config = dict(
    hidden_act='reglu',
    moe_layers=[0, 1, 2, 3, 4, 5, 6, 7, 8, 9, 10, 11],
    normalize_top_k=True,
    balance_bias=True,
    init_std_router=0.00844,
    beta1=0.95,
    max_seq_len=2048,
    train_tokens=1075000000,
    max_steps=8391,
)
Below are experts of layer 8 (counted from 0) of a mixture-of-experts language model. Rows are named router (the router's row for the expert), gate (a neuron's input weights, with its number), up (a neuron's input weights, with its number) and show model dimensions 128-191. Each number is 128 + 32 x the weight over its row's rms, rounded and kept within 0 to 255.
Before each expert's rows: a language model's description of what the expert responds to. This comes from a sample of Wikipedia text that the model never trained on.

# expert 3
Description: Middle digits of numbers in FIPS codes, coordinates, birth dates, years and table statistics, e.g. 04-23960, 1986, 0.45%.
router [119 151 170 141  84 134 168 149 127 105 162 116 118 153 150 112  77 114 110 127  64 160 125 113 148 146 139 131 175 126 121 139 147 125  71 143 158 166 114 114 150 166 206 135  98  80  93 177 118 168 175 120 140 111  97 129 122 105 133 112 116 145 152 106]
gate0 [126 127 127 118 118 108 123 176 132 102  97 145  95 145 164  64 116 128 144 119  86 130 118 195 131 121 108 111 147 102 142 171 169 113  91 105 158 141 117  98 133 173 110 147 126 104 130 171 155 149 147  93 135 107 171 138 189 125 128  89 105 110 149 105]
up0 [101 140 127  94 145 116 106 117 152 170  76 151 124 122 196 165 166 175 144 148  63 139 110 149 110 147 150 118 165  97 137 152 101  92 107  93 152 112 110  79  77 167 160  87 145 114 139 177 140  29 175 144 170 136 153 161 150 118 133 121 157 136 171 112]
gate1 [123 151 156 148 128 153  92 122 142 138 118 209  92 173 107 122 132  95 102 124 123 128  82 211 102 136  72  92 147 138 124 110  72 144  71 166 134 140 150 137 128 141 105 173  81 118 106 166  83 150  74 102 104 144 151 152 134 146 146 108  91 117 121 149]
up1 [118 144 139 127 144 110 172 120 126 129 122  87 169  78 141  92 158 141 121 124 125 137 116  80 144 147  96 160  76 135 110 134 143 106 157 137 145 137 154 132 107  94 114 114 126 172 149  99 177 133 169 115 164 129 130  90 153 101 130 116 195 136 170  69]
gate2 [ 84 153  84  59 170 152 146 136 132 140 150 157 117  92 155 142 137 107  83 103 122  90 103 139 139 125 162 117 165 127 153 138 128 151 116 111 143 165 143 164 127 105 180  94 198 112 145 115 171 137 164 134  85 132 126 115  16  99 177 112 128  93 139 140]
up2 [130 170 138 109  79 130 141 137 129  99 119 115 114 117 113  93 124 114 137 114  95 160 121 100 105  98 131 107 126 153 148 140 102 107  93 182 191 167 142 133 155  95  85 176 134  90  94 141 112 151 160 136 103 165 139 157 164 119 154 153 151 101  64  98]
gate3 [ 99 123 160 105 149 133 131 124 100 107 109  95 126 126 132 134 185 136 120 140 121 142 124 124 113 189 130 145  90 169 129 118 146 122 116 158 122  90 171 109 146 104 126 121 126 191 120 101 169 105 154 182  70 169 114  80 136 117 143  75 160 127  45 152]
up3 [185 137 127 113 140 126 162  99 165 108 153 189 136 127 129 115 109 106 174 124 155 132 136 131  89  57 110  44 114 150 141 108  70 135 168 135 134 120 110 152 122 125 104 151  82 128 111 145  59 107 129  94 169 140 103 153  98 171  99 137 124 141 193  93]
gate4 [131 152 139 114 147 132  90 197 129 165  98 174 117 136  84 139 144 142 162  72 160 146 118 128 135 153 160 159 130 145  80  67 151  91 114 137 124 110 123 107 131 158 183 143 143 159 187 113 119 112 108 125 163 131  94  91  75 112 120 109 191  30 145 145]
up4 [105  84 104 177 115 108 160  77 113 103 148  99 140 139 173 104 124 128 127 116 168 137 164 138  83 154 100 187 101 152 121 184 137 145 142  98 126  98  35 154 161 170  89 114 187 142 105 136 135 133 118 163  90 105 138 152 204 135 198 115  83 187 128  84]
gate5 [118 118 137 121 116 105 167 152 118 101 111  92 113 159 130 133 114 121 100 134 101 161 144 106 179  92 165  85 155 128 101 114 163 146 148 108 139 136 110 174 168 145 124 159 154  97 127 106 106 110 173 108 129  64 110 163  75  82 121 122 139 120 132 124]
up5 [ 88  95 133 111 134  94 173 147 109 108 106  94 128 122 129  97 119 114 110 113  94 180 110  97 222  85 172  99 152 108 103 124 170 113 113 122 158 161 160 169 149 129 135 139 135  90 148 119  91 118 203 107 163 101 136 155  74  95 129 115 119 115 142  95]
gate6 [ 76  97 117 138 110 178 125  98 190 135 153 157 169 161 128 123 149  88 173 131 141 119 182 109 161 140  79 131 152  83 107 151 174 220 167 118  99 112 133 214 111 177 134 103 172 144 119 133 189 133 100 113 138 174 107 182 134 158 117  95 137 147  66  98]
up6 [148 121  74 119 163  80 132 175 101 123 102 103 123  91 137 142 161 100 116 141 134 112  85 156 137 120 134 119 102 173 144 122 107 112 126 117 128 106 115  54 128 113 149 128 107 104 170 156 130 118 219 143 128 169  60 106  87  92 140 157  92 107 158 130]
gate7 [122 148 139 137  86  78 149 116 105 143 137 134 103 115 136 151 153 126 114 115 181 185  95 112 116 125 222 102 141 140  90 166 182 120 155 142  96 168 119 184 160  87 125 132  55 127 153 129 179  88 118 106  32  99 133 122 167 132 123 113 148 140 130 150]
up7 [103 138 117 169 126 111  88 104 109 113 152  72  92 124 121 215 109 119  66 155 160 176 113 118  96 106 151  98 129   4  82 114 136 148 182 153 146 131 127 141 128 143  98 136 131 119  86 123 111  59 138 119  56  73 131 115 190 157  90 138 110 159 128 134]
gate8 [142 162 133 135  98 129 103  88 103 132 146 117 163 145 196 158 120 119 109 137  64 138 170 100 175 115 137  87 136  70 126  96 119 156 151 137 181  99 151  98 133 146  95  90 146 103 139 149 129 123 137 140  76 151 142  96 113 109 132 124 167  86 130 154]
up8 [147 102  88 158 106 163 122 113  77 103  84 113 134 126 168 133 133 122  83 183  94  94  79  88 110 176 102  84  93 114 110 129 147 132 109 135 131 115 118 119 110 176 105 156  81 131 133 136 144  98 112  94  90 127 161 138 137 105 187 113 149  93 123 115]
gate9 [ 92 137 188 126 110 131  78 149 190 146 164  96 154 128  77 117 152  62  84 169  85 105 162 131 167 126 139  50 128 136 140 119 100 148  94 123 116 105 158 162 160 118 169  80 111 118 135 145 122 129 152 130 126 167 161 136 129 174 143 136 117 110  80  65]
up9 [218 147 140 159 178 109 125 143 117 100 150 167 126  94  92  82 122 152 156 134 191 144 120  55 111 147 186 121 111 228 131 144 105 118 175  75 105 153 125 170 143 111 124 121 156 165 131 125 152 137 138 128 189 152 114 134 126 154 124 157 148 193 161 126]
gate10 [ 49 141 130 100  89 138 156 136 143 161  65 100 149  94 168 172 185 151 153 120 151 116  71  75 162 100 168 102 136  93 149 103 146  96  87  89 187 111 214 175 110 194 166 118 127 149 210 104 133 131  80 131 171 125  80 167 125 121 130  77 151 165  73 126]
up10 [142 191 140 190 130 147 103 123 139 110 165  81 148 168 163 119 156 160 119 110 115 124 128 124  94 142 129 161 146 166 104 159 187 143 118 110 151 118  98 125 124 122 146 121 132 135 118 100 102 166 183 137 107 105 105 141  91  79 145 134 206 107  71 112]
gate11 [134 104 118 138 120 125 124 124 125 139 161  79 131 104 145 139 172  72  95 127 100 129 145 203 109 160 130  67 144 139 201  84 124 135  66 112 143  76 133 115 121 166 194 100 142 130 115 114 100 176 140 159  76 147  76 118 137 109  80 116 158  47 116 150]
up11 [107 149 151 161 107 135 182 142 130 155 147 180 165 115  75 121 132 131 126 111 142 128  97 122  97 127 179 109 140  80 138 104 123 149  69  79 124 206 128 125 116 128 108 102 175  74 139 133 107 157 121 130 130 144  91 126 101  95  88 113 185  61 133 163]
gate12 [133 127  88 117 132 125 146 158 126 141 110 137 100 132 120 104 152  76 103  83 129 126 119 114 111  74 100 149 203 118 130 191 164 131  92  91  87  87 167 121 113 135 134  86 159  86  75 126 135 156 125  93  82 149  85 136  85 102 140  83 126 130 135 107]
up12 [101 116 129 179 100 110 151 124 125 138 100  83 154 107 111 144 129 144  56 185  95 215 117 136 187 163 138 145 110 105 137 107  92 119 143 128 158 125  61 149 159 126 152 136 120 169 159  40 135  82 148 124 148  96 147 110 166 162 160 120 171 144 130 117]
gate13 [136 152 182 126 133 105 110  77 137 108 141 134  88 137 129 158 111 110  82 157  78 157 138 113 151 114 124 110 123 130  73 138 124  99  99 132 131  74 177 151 110 123 157 133 173 146 116 139 116 146 128 129  93 133 141 113 122 203 214 118 127 109  87  96]
up13 [ 76 141  90  94 215 120 156 107 106 159 123 104 153 103 186 134 143 147 158 113 131 159 123 156  96  79 141 135 140 116 133 200 114 133 116 104  97 110 173  88 171  72 126  91  98  95 101 210  92 165 157 107 185 135 119 160  88  47  67  82 116 159 121 152]
gate14 [160 137 149 106 136 157  80 164 175 149 143 105  52 148 153 104 121 104 141 138 111 143 161  81  60 115  95 142 114 145  80 101 139 173 110 161 177 147 130 162 149 158  93 149 128 183  82  95  49 123 125 149  57 145  69 180  88 140 158 138 189 109 129 181]
up14 [145 109  94 197  95 163 107 190 110  91 169 139 173 157  99 152 123 129 171 163 118  75  88 119 109 156 137 148  62 154  75  88 137 163 138 136 165 140 120 136 150 129 106 152  97 145  80 109  11  26  58 100 130 133 113 154 162 158 193 105 139 150 140 114]
gate15 [ 50 138 137 171  95 169 149 161 175 144 162 136 114 128 169 103 152  75 104 152 130 127 152 167 154 125 188 104 123 153  85 118 176 126  92 125 133 140 112 158 114 178 200 141  85  80 113  96 157 119  83 134 160 178 118 189 118 149 135 114 161 105 121 110]
up15 [122  75 180  98  95 119 116 145 115 167 122 127 152  91 167 107 168 131 130 140 172 122 100  38 189 173 203 118 100 104 125 116  65 106 131  99 128 133 100  71  73 119 117 148 146 207 119 159 145  87 156  72  92 117 107  90 132 133 108 106 107 143 150 156]
gate16 [ 77  91 162  81 125 100 137  97 126 153 131 115  69 133 116 134 162 180 127 144  59 120 100  93 162 122 198 177 122 121 113 148 173  93 120 122  84 140 124 130 122 122 154  95 138 134 177  66 144 188 153 102 159 153 130 101  98 140 134 137 176 163 119 169]
up16 [114 152  57 113  94 127 167 165 105  80 110 128 171 119 127 132 136 102 164  96 161 114 131 146  87  92  64  87 158  70 182 163 131 163 154 149 146 132 102 119  84 153 154 173 154 131 131 167 118  95  91  93 139 141  74 149 116 112 186 121  90 129  81 137]
gate17 [129  80 136 109 127 127 128 162 124 136 103 117  86 140 161 117 124 130 107 161  49 116 130 144 121  96 163 105 153 158  98 118  96 115  88 170  99 109 156 137 122 128 185 102  91 103  79 148 142 141 120 139 119 141 147 146 121 110 125 119 180 116 149 152]
up17 [ 84  90 109  91 118 147 129 179 108 136 137 127  90 141 169 139 123 118  92 130  39 114 132 152 158 116 156  98 170 124 135 105 118 100  78 153 103 106 136 140 115 148 202  90  93 103 117 105 135 141  95 177 120 143 118 131 114 124 115 121 186  87 111 138]
gate18 [ 63  73  95 121 158 185 139 124 126 158 163 125 115 166 174  98 122  95 122 125  97 140 172  99  98 117 103 116 147 188  34 152  93 131  70  78 161 123 100 123 138 154 123 117 160 151 105 171 160  64 150 111 102 122 107 161 114 126 153  91 182 103  96 136]
up18 [162 181 159 114  88  94 143 131 170 130 111 132 162 106  91 148 119 155 161 163 187 108 108 152 140 113 146 146  98  85 206  89 114 145 185 169 135 120 174 142 104 100 165 143  83 132 118  91  99 199  88 150 161 146 141 113 105 146  98 156  93 141 170  96]
gate19 [ 61 121 143 184 193 178 114 163 101 168 136 117  84 151 124 142 151 100 180 129 145 122 142 154 163 102 161  98  53 150 149 148  66 116  64 182 117 135 153 128 159 150 186 184 117 142 136  72 119 131 190 148 109 136 123  83 119 112 129  76 169  80 100 140]
up19 [ 81 171 136 108 126 166 118 173 144 142 128 177 165 156  77 220 156 106 174 105 154 147 153 133  98 116 102 127 154 151 127 114 114 132 128 133 142 150 141 140 206 183 154 194  66 192 160 141 120 142 119 156 185 104  98 121 169 178 125 133 107 142  60 114]
gate20 [142 143 120 154 185 112 151 136 110 178 127 138 130  82 103  65 101 177 132 100 145 144 127  96 121 136 145  93 101  78  71 100 138 161 125 111 133 115 127 147 142 148 162 106 150 141 123 157 116 194  96 188 110 103 138 103 135  66 136 113 190 116 129  98]
up20 [165 154 133 125 109 129 119  77 113 145 151 103 133  99  96 151 122 146 178 149 130 198  80 145  76 185 109  67 120 103 163 114 132 176 149 141 131 124  59 107 113 127 140 109 111 102 169 127 160 117 111 137  81 207 109 123  89 152 118 148  93  64 128  98]
gate21 [ 83 155 189 136 144 167 220  65 144  92 153 142 175 139 195 128 136 134 108 120  99  97 123  83 109  76  92 136  95 104  85 127  37 160  94 151 188  56 123 105 182 110 120 147 157 219 106 139 142 121  67 107 177 108 103 113 103 103 164  85  93 168 154 100]
up21 [146 114  89 123 150 108  56 124 149 157  92  98  62 160 123 154 137 148 167 149 133 109 168 154 126 167 150 120 188 153 163 124 171 144 143 150  80 165 130 149  88 152 168 167 140  79 142 126 149 151 127 147 112 141 178 186 115 149  90 124 131  99 100 144]
gate22 [146 102 126 115 114 126 158 137 103 165 147 160  78 145 143 158 179 165 140  69 101 113 105 132 151  81 115 186 149 120 114 109  44 182  96 121 141 107 146 171 114 142 200 121 100 124 142 150  93  90 156 138  83  63 124 112 144 165 122 115 153 108  97 134]
up22 [151 140 121 130 135 101 156 186 122 157 158 115  76 127 150 156 189 165 156  77  66  87 133 105 147 110 112 189 111 161 147  85  51 154 122 125  82 104 130 126 119 140 194 152 112 126 135 132 136  76 158 140  64  78 153 101 180 163  87 161 134 112  99 113]
gate23 [112 110 125  90 133 143 157  65 130 136 132 128  77 107 151  83 154 196 172 145 134 145 132 122 118  92 135 136 105 198 107 152  81 161  64 152  94 152 157 116 108 133 170 109 160 109 136 162 141 136 199 200 148 166 159 146 183  92 112 121 121 154 123 191]
up23 [117 125  92 113 150 113  94 171 120 177 108  89 123 181 121 220 177 102  92 142 185 104 156 161 125 148 120 153 169  58  62 171 164 112 154 156 155  77  64 163 156 157 103 108 151 125 161 128  97 134  49 109  76 112 152 101  96 135 120 149 131  96 138  87]
gate24 [189 165  98  97 113 146 148 108 143 129 130 153 127 158 129  73  85 161 127  84 122 125 161 175 119  70 149 137 162 117 133 136 107 135 110 156 122 153 174 133 115 111 154 165 165  95 157 140 135  59 121 190  59 188 147  74 157 112 132 114 142  98 143 185]
up24 [144 102 162 165 158 101 120 142  85 128 102 131  97 154 133 125 157 116 109 131 140 102 124  83  58 151 101  90  90 180 101 165 131 119 148 108 129 136 148 121 132 125  99  89 123 169 152  76 138 194 133  67 147 141 129 167 100 131 119 145  80 162 141  55]
gate25 [119 138 131 132 195  85 153 142 105 102  95  99 121 121 139  95 153 143 152 137 126 163 146 153 161 123 133  96 129 170 105 126 116 178  83 148 155 126 153 158 101 151 103  97 153 114 110 115 119  98 149 116 187 140  96 174  68 109 141 120 132 137 189 139]
up25 [192 160 132 152 137 120  83  75 100 138  83 178  98  69 124 158 109 119 180 108 205 158  92  58 134  98  79 152 105  91 113 117 182 166 137 168  88 117  65 168 161  74 109 165  51 178 149 128 149 139  94 112  95  81 154 117 149 149 142  99  57 168 202 155]
gate26 [181 126 162 197  92 139 134  94 106 153  86  93 113 113 143 184  85 117 128 184 117 106  93 133 124  87 115 127  75 136 143 106 114 107 160 206 137 142 131 116 159  76 154 119 119 170 150  90 166 153 105 116 144  81 104 191 118 134 136 114 180 137 108 143]
up26 [149  52 145 128  90 118 174 151 133 141 116  72  99 165 162  70 126 176 152 130  65  68 116 112 179 137 115 155 163 124 126 149  93 133  85 101 127 116 140 107 195 121 163 180 167 120 137  99 181 212 121 132 146 106 101 108 118 105 152  83  95 114 108 145]
gate27 [126  77 139 142 177 110 132 145 209 134 143 151 100 144 150 119 158  96 119 107  72 141  96 107 142 128 137 104 109 169 144 175  96 123 152 142 104 156 176 131 176  91 119 133 158 109 141 116 151 116  95  82  35 182 132 113 139 143 156  90 157 111  98 114]
up27 [153  74 158 159  90  97 110  97 162 108 100 100 138 134 139 144 118 160 151 107 155 124  76 140  63 132 114 177 158 158 154 153 152  69 142 126 152  80 113 112 186 128 110 200 166 105 116 152 188 130 124 120 124 190 113 165 135  95 143  15 100 163 107 154]
gate28 [ 34 154 167  87 164 125 103  82  74 156 105 142 120 119 158 143 166 219 148 121 202  78 111  91 181 136 155 119 151  91 119 126  40  94 116 117 217 134  92 158  84 116 123 115 121 151 179 174  91  79  98 144 120 116 192 204  80 154 145  86 132 153 119 105]
up28 [ 77 159 171 137 184 135 117 101  82 127 120 138 145 126 144 111 121 135 112 104 156  90 109  78 197 156 125 118 186  78  78 134  28 112 122 139 166 139  85 135 104  82 146 106 103 124 127 165  94  94  93 108 147 100 241 224  76 176 154 106  82 140 121  81]
gate29 [127 214 172 114 114 147 145 134 141 124 101 119 164 128 155 128 152 157  96 121 112 165 107 110  39  34 131  60 161 127  78 175 170 103 104  98 109 132 127 153 166 129 126 141 118 103  92  82 115 165 113 132 145 117 170 153 137 147  95  86 129 109 125 116]
up29 [126 150 163 118  93 143 101 145 110 146  98 140 160 130 136 125 164 101 120 114 132 181  94 130  31  80 142  81 166 134  89 167 160  91  99 101  98 156 129 130 156 162 121 143 134  88  72  72 166 196 138 132 164 128 163 148 144 140  92 120 102 104 103 121]
gate30 [167 135 103 161 128 162 101 109 150 124  78 111 120 129  96  95 170 160 138 137 101  83  96 116 144 128 144 119 156 154  74 106 124 146 150 152 153 118 140 139 151 121 127 148 185 142 151 155  79 150 110 112 147  90  95 131 108 103 135 117 134  87 121 127]
up30 [105 173 103 128 109 141 123 138 132 125 168 140 104 115 102 131 155 183 140 120 117  69 110 180  79 138  87 144  90 159 210 182  81 142  96 168 153 107 138  99  81 136 149 149 159  88 168 187 114 149 161 101 117 137  66  91 159 119 121 132 126  77 101 126]
gate31 [135 125 121 102  86 118 115  90 136  94 133  75 132 176 138 115 154 180 157 157 118 153 148 153 127 132  90 193 118 131 144 174 119 141 188 134 106 135 142 110 153 171 129 136 167 166 135 140 143 108 159 119 114  82 142 160 138  87 123 116 114 142  65 123]
up31 [138 121 166 144 152 165 145 175 155 158 116 158 124  94 125 181 137  86  98 122 140 101  87 174 115 121 193  61 124 129 115  94 152 124  91 139 178 125 120 146 108 119 137 143  86 101  94 102 118 166  91 129 161 144 133 105 101 136 126 152 136 107 194 107]
gate32 [144 158 103 142 152 151 159 138  79 117 101 154 125 116 116 112 153 169 183  93 212 141 115 134 161 121  85 119 118 120 131 151 104 138  79 115 119 126 126 125 144 154  84 140 102 193 148 175 142 169 112 142 137 104 191 143 109 145 132 106 165  83 160 113]
up32 [107 206  95  97 128 178 160 162 152 113  99 129  85  86 151 115 151 182 117  71 125 189  70 145 126  78  84 115 161  56 167 152 125 165 146 140 116  77 169 207  98 145 166 131 104 115 138 143 106 216 120 126 101 129 136 179 110 100 114 186 145  98 174 118]
gate33 [150 161 180 113 149 104 138 133  73 144 107 120 122 170 122 102 197 120 155 132 102 133 126 124 138  59 146 162  95 118 137 110 137 144 167 151 118 108 185 117 187  58 179 113 181 182 151  51  62 156 146  77 120 161 134 120 104 129 176  67 205  76  86  90]
up33 [137 121 154 115 112 100 134 168 113 136 121 155 192 132 136 130 142  62 152 100 155 123 133  98 110  73 171 131 113 135 190 106 134  96 177 203 124 161 170 124 187 109 105 147 157 147 153 128 107 109 159 129  69 141 114 164 180 105 154  98 190 114 175 121]
gate34 [ 95 145 112 122  93 177 143 151 128 152 154 120 139 208 144 131 167 156 120 112 161 169 122 172 110 108 189 187 132 108  73 103 133 140 187 139 124 100 123 136 116 158 171 141 145 111 138  71 161  85 100 140 145 141 157 105 104 102 166 161 124 115 137 107]
up34 [133 116 132 149 134 174 184  94 132 125 118 172 155  89  94 168 147 160 200  83 169 146 141 144 107 105  43 146 176 152 166 136 152 126 127 123 101 188 132 140 146  88  89 110 159 121 167 153  71 151 151 183 130  82  85 141 103 100  70 132 182 170 139  70]
gate35 [102 136 133  94 116  82 147 118  96 126 134 160  67 146 100 170  66 124 135 110 166 100 158 168 166 113 102 137 137 144  73 145 188 126 156 192 134 158 142 158 141  48 130 139  99  82 101 168 136 164 144 144 117 129 158 170 154 143  87 100 142 102 133  98]
up35 [156 115 146 136 142 179  98 119 174 136 125  85 175 137 165  65 175 156 120 154 131  96 101  91 130 137 151  84 112 128 166  92  91 156 107  87 151  93 123 120 116 162 107  90 123 176 131 134 120 125  86 175 168 144 105 130 106 118 172 182 141 149 120 121]
gate36 [ 88 151 102 112 180 134 113 190 116 110 175 111 107 138 149 129 169 116 109  85 127 116 105 197 155 134 127  91 113 100 150 106  96 151 122  90 113  91 174 148  87 144 149 181 158  93 173 180  99 128  88 152 144 219 133 114 100 152 143  65 195  44 132 130]
up36 [121 112 133 128 181 142  86 120 136 134 144  98 116 151 121  66 124 120 142  99  54 110 152 140 140  86 166 104 169 139 144 181  61 127 140 128 165 136 137 138 123  84 196 111 148 100 120 128 106 141 135 133 144 194 139 159 157 156  77  90 198  31  89 138]
gate37 [ 76 129 125  83 180 135 103 133 160 188 140 124  69 183 145 154 119 185 119 151  71 161 115 186 151 100 148 153  69 140 159 126 135 152 124 138 108 117 134 179 134 129 108  68 128  82 164 106  96 145 135 160 104 117 131 153  65 156 133 155 153 116  77 144]
up37 [183 115 107 162  82 159 131 111 111 111 133 139 167  83  89  84 116  52 151 114 158  85 130  58  72 145 101 115 174 111 122  95 118  93 125 100 156 158 147  68 148 136 155 175  99 155  98 144 128  83 141 107 151 150  98 108 185  91 133 105  98 121 161 136]
gate38 [ 81  84 126 115 144 153 132 163 131 171  28 122 164 163 119 104 118 134 177 104 126 151 201 161 146 146 124 164 197 115 131  90 133 131 138 146 174 108 108 129 209 158 153 167 130 129 112 109 130 176  96 202 161 143 139 113 150  89 135 106  95 143 109  95]
up38 [ 37 108 100 132 115 172 135 162 149 126  83  99 176 150 110 127 141 111 163  93 116 158 184 140 156 154 102 146 187  96 119 102 142 135 151 150 160 121 126 103 152 143 139 164 112 128 112 136 122 189 111 191 162 138 112 108 139  91 159 133  74 148 104  85]
gate39 [145 123 130  98 192 176 139 113 140 159 146  90 112 194 120 179 125  98 104 124 120 145 140 168 137 121 166  82 170 189  88 122 117 174 101 165 129 143  91 142 139 127 223 118 123 128 101 171  93 162 144 141 102 144 149 114 161 127 136 162  85 104 178 119]
up39 [164 164 143 160  92 124 130  79 113 138 105 156 144  40 119  67 119 200 175 170 210 135 135  93  93 127 111 146 145 164 185 194 135  95 175  85 136 121 141 109  93 176  67 156 116 120 144 105 134 134 107 156 195 120 140  93 121 112  86 118 184 178  96 134]
gate40 [145  84 161 123 138 136 138 170 111 126 111  81 109 130 131 109 164 145 128 200 110 124  86  94  90  75 147 106 118 108 159 161 147 107 136 130 184 119 176 161 166 174  97 182 137 143 150 113 139  86 141 120 115 150 116 101 122 108 144  80 165 127 132 135]
up40 [179  98 172 136  98 142 164 147 132 108 131 117 108 136 189 200 215 142 128 129 107 155  97 108 109  91 123 114 105  28 137 145 207 140 185  89  89 167 161 128 108 117  92 167  56 154 142 176 145  75 138 100 113 114 148 130 148 110 136 122 129 149 110 129]
gate41 [100 110 113 150 113 184 112 139 112 152 156  94 137 165 152  78 147 150 112 104  67 143 122 151 126 107  64  95 143 154 128 111  74 141 103 160 178 155 102 124 135 118 175 172  80  91 135 151 105 119  97 129  94 146 117 123 103 155 140 120 131  74 108 154]
up41 [115  80 114 157  92 187  87 169 177 154 132 129 109 107 151  73 157  71 130  84  75 160 156 111 127 117 116 126 183  62 170 115 121 125 123 129 188 112  86 132 162 161 130 111  92  97  64 113  90  72  84  67  98 136  80 117 104  86 101  81 178 135  69 147]
gate42 [ 89 143  90 128 152  95 126 144 156  99 142 113  81 138 110 167 134 118  94 103 190 137 131 154 110  80 144 153 155 105  89  88  99 161 149 135 168 136 160 201 108 124 144  79 117 117 142  82  92 150 142 116 130 129 198 108  85 183 116 154 167 177 103 118]
up42 [153  95 133  95  79 146 112  70  95 158 104 227 144 116 144 126 121  92 119 151 176 130 125 154  97 168 136 173 137 118 148  97 115 145 144 107 122  80 161 130 170 137 185 162  68 118 174 105 139 127  58  97 146 110 154 111 185  77 109 156 182 118 104 141]
gate43 [104 119  82  97 127 121 126 161 120  92 112  90 122 131 173 112 134 153 110 137  89  99 131  88  72  68 142 170 159 151 110  92  84 161 103 141 118 130 125  89 168 147 121 178 121 157 145 158 130 159 119 132 113 135 141  49 150 132 182 100 170  61  90 108]
up43 [103 113 115 149 144 131 121 122 110 123  85 105 124  78 146 141 108 152  93 128 109 149 172  89  82  81 104 103 124 124  92 137  82 157 121 147 155 126 110  81 146 141 116 149 174 128 132 197 133 146 133 162  88 109 141 104 186 133 184 124  92 127  81 163]
gate44 [119  93 156  33  49 131 172 112 110 100 123 139 171  84 119 117 153  86 112 111 150 122  94 174 109 109  88 125 127 156  77 107 132 187 162 142 131 102 178 128 111  97 137  70 135 173 157 120 100 172 171 120 162 111  62 138  75 103 124 134 161 126 130 131]
up44 [140 102  69 198 185 139  71  70 133 167 129 100  79 179 134  83 117 125 122 118 152  72 184 130 129 197 134 146 152 154 178 147 140 104 112  80 143 178  79 128 122 143 126 165  79  80 148 104 131 122 114 179 102 160 177 154 169 149 108 109  96  95 117 153]
gate45 [161 153 169 129  72 183 149  66 133 126  95 128 102 122 132 113 120 104 180 139 108 125  96 132 102 114 175 133  98 122 117 152 137 145 144 162 167 131 152 137 141  75 121 123 102 115 117 163 129 104 117  96  88 130 152 166 109 154 176 111 145 160  91 110]
up45 [ 87  41  55 124 165 126 157 230 153 131 162 122 175 127 136  99 171 150 124  98 149 102 173 104 122 130  52 123 166 159 120 133 133 139  93 121 104 105 157 160 146 188 134 102 130 122 163  97 157 186 157 171 179 149  43 144 161 123  52 101  82 117 119 162]
gate46 [120 167  89 187 114 128 101 130 126 171 152 126  70  98 185 132 136 182 140  93  87 183 133 160 127 142 140 108 149 167 139 147 148 137 191 139 100 102 118 166 116 122  69 155 164 108 191 139 104 170 149 128 176 181 161 196 135 157  41 123 143 126 112 148]
up46 [ 95 110 189 101 151 166 144  86 140 191 122 126 177 126  86 181 188  98 117 144 103 100 110 129 168 110 161 122  90  97 199  57 121 189  87 170 141 138 144 166  69 111 147 127 115 153 106 133 115 128 146 125 112  75 124 110 120 134 128 155 142 134 135  81]
gate47 [196 123 115 104 102 142 182 141 113 118 152 171 100 120 117 119 140 120  58 122 130  75 110 135 119  53 130 109 207 113  76 149  54 120 125 137 133 131 129 128 139 131 113  97 159 131 172 138 159  66 146  92 138 115 147 155 124 127 171 116  79 100 151 115]
up47 [ 74 116  71 124 171 136 101 108  99 136  79 111 107 157 130 104 178 109 127 141 126 119 195 163 123 158 138 129  97 169 146 155  36 172  54  97  86 131 156 147 116 149 143 108 102 127 106 175  95 128 175 143  97 121 107 121 138 115 136  98 108 123  78 143]
gate48 [142 170 136 159 147 156 201 153 124 126 148 176 189 102 185  76 107 117 127 123 154 117  84 134  91  48 124 111 126 151 112 137  67 156  99  88 152 121  99 131 150 157 165 181  75 141 114 136 102 122  96 119 148 171 158 126 139  84 170  98 151 116 169 114]
up48 [154 140 216 127 134 167 153 105 190 113 142 170 147  92 163 115  90 145 160 158 188 140 117 146 108  76 112 131  94 140 113 153 118 141 100  98 172 123  89 131 135 201 120 206 137 156  69 176 118  68 126 115 110 162 146 163 181 123 127 103 166 140 127 124]
gate49 [132 134 139 161  74 107 137 154 170 129 205 126 157 138 167  99 104 107 151 152 115 125 164 133  85  16 144  99  88 170 119 167 141 132 114  74 172  90 173 158 179 126  99 125  85 129  90 103 141 134 130 140 141 155  92 110 165 131 160 127 139 128  98 183]
up49 [ 78 147  89 151 155 101 102 149 129 128 130 125 104 136 161 145 161  93 139 102 152 102 110 125 192 156 121 129 160 113 111 162 133 136 119 100 128 171 145 132  44 103 121  87 105  93 178 175 157  94 109 106 135 185 229 191 107 137 141 158  88 113  84 125]
gate50 [134 110  63  82 144 112 151 133  80 179 140 150 138 174 200  94 134 116 131 152 123  97  99 137 188 123 117  71 181 135 125  93 108 132 122 149 141 150 165  91 159 114 131 114  99 117 159 124 124 147 130  80 172 138  91  82  61 135 122 132 151  73 140 130]
up50 [151  96 151  51 137 122 133 125 107 171 106  98 128 145 161 172 118 140 118 135 124  69  82  68 147 131  90 120 143 157 124 170 152 137 153 186  73 138  85 145 137 133 117 123 106 129 156 104 130 185 150 149 133 116 142 115  33 129 112 108 151 147 107 108]
gate51 [150 107 142 157  78 112 104 103 114 127 148  90 109 168 171  76 153 181 124 174  99 111 138  80 177  72  59 154  93 138 108  68  81 100  87 138 157 111 154 126 169  95 177 125  84 119  82 134 179 162 163  88 169 141 138 127 127 144  53 113 161  98 148 142]
up51 [104 141 148 104 141 156 151 146 165 125  99 144 179 103  78 202 100 101 169 131 161 144 133 167  67 183 210 106 160 123 143 175 175 151 182 108 110 121 106 133  96 156 107 170 165 133 105 161  57 113 108 172  97 128 126 163 148 120 180 145 104 147 119  97]
gate52 [114 153  89 102 117 179 165 178 119 133 124 136 141 166 186 139 175 151 115 120 121 154 102 148 172  97 143 116 131  81 153 155 111 108  91 129 123 105 130 171  91 147 174  79 145 106  95  79 124  76  82 120 138 118 110 170 104 129 165 131 174 124 145 160]
up52 [126 137 136 123  37 188 164 133  92 151 161 145 116 131 169 126  86 131 176  93 152  82 126 143 205 116 122  92 134  98 133 129 132 134 108 149  43 161 156 181 144 140 164 156 123 176 103 144 133 133 119 124 131 106 128 197 137 150 113  83 176 146 127  92]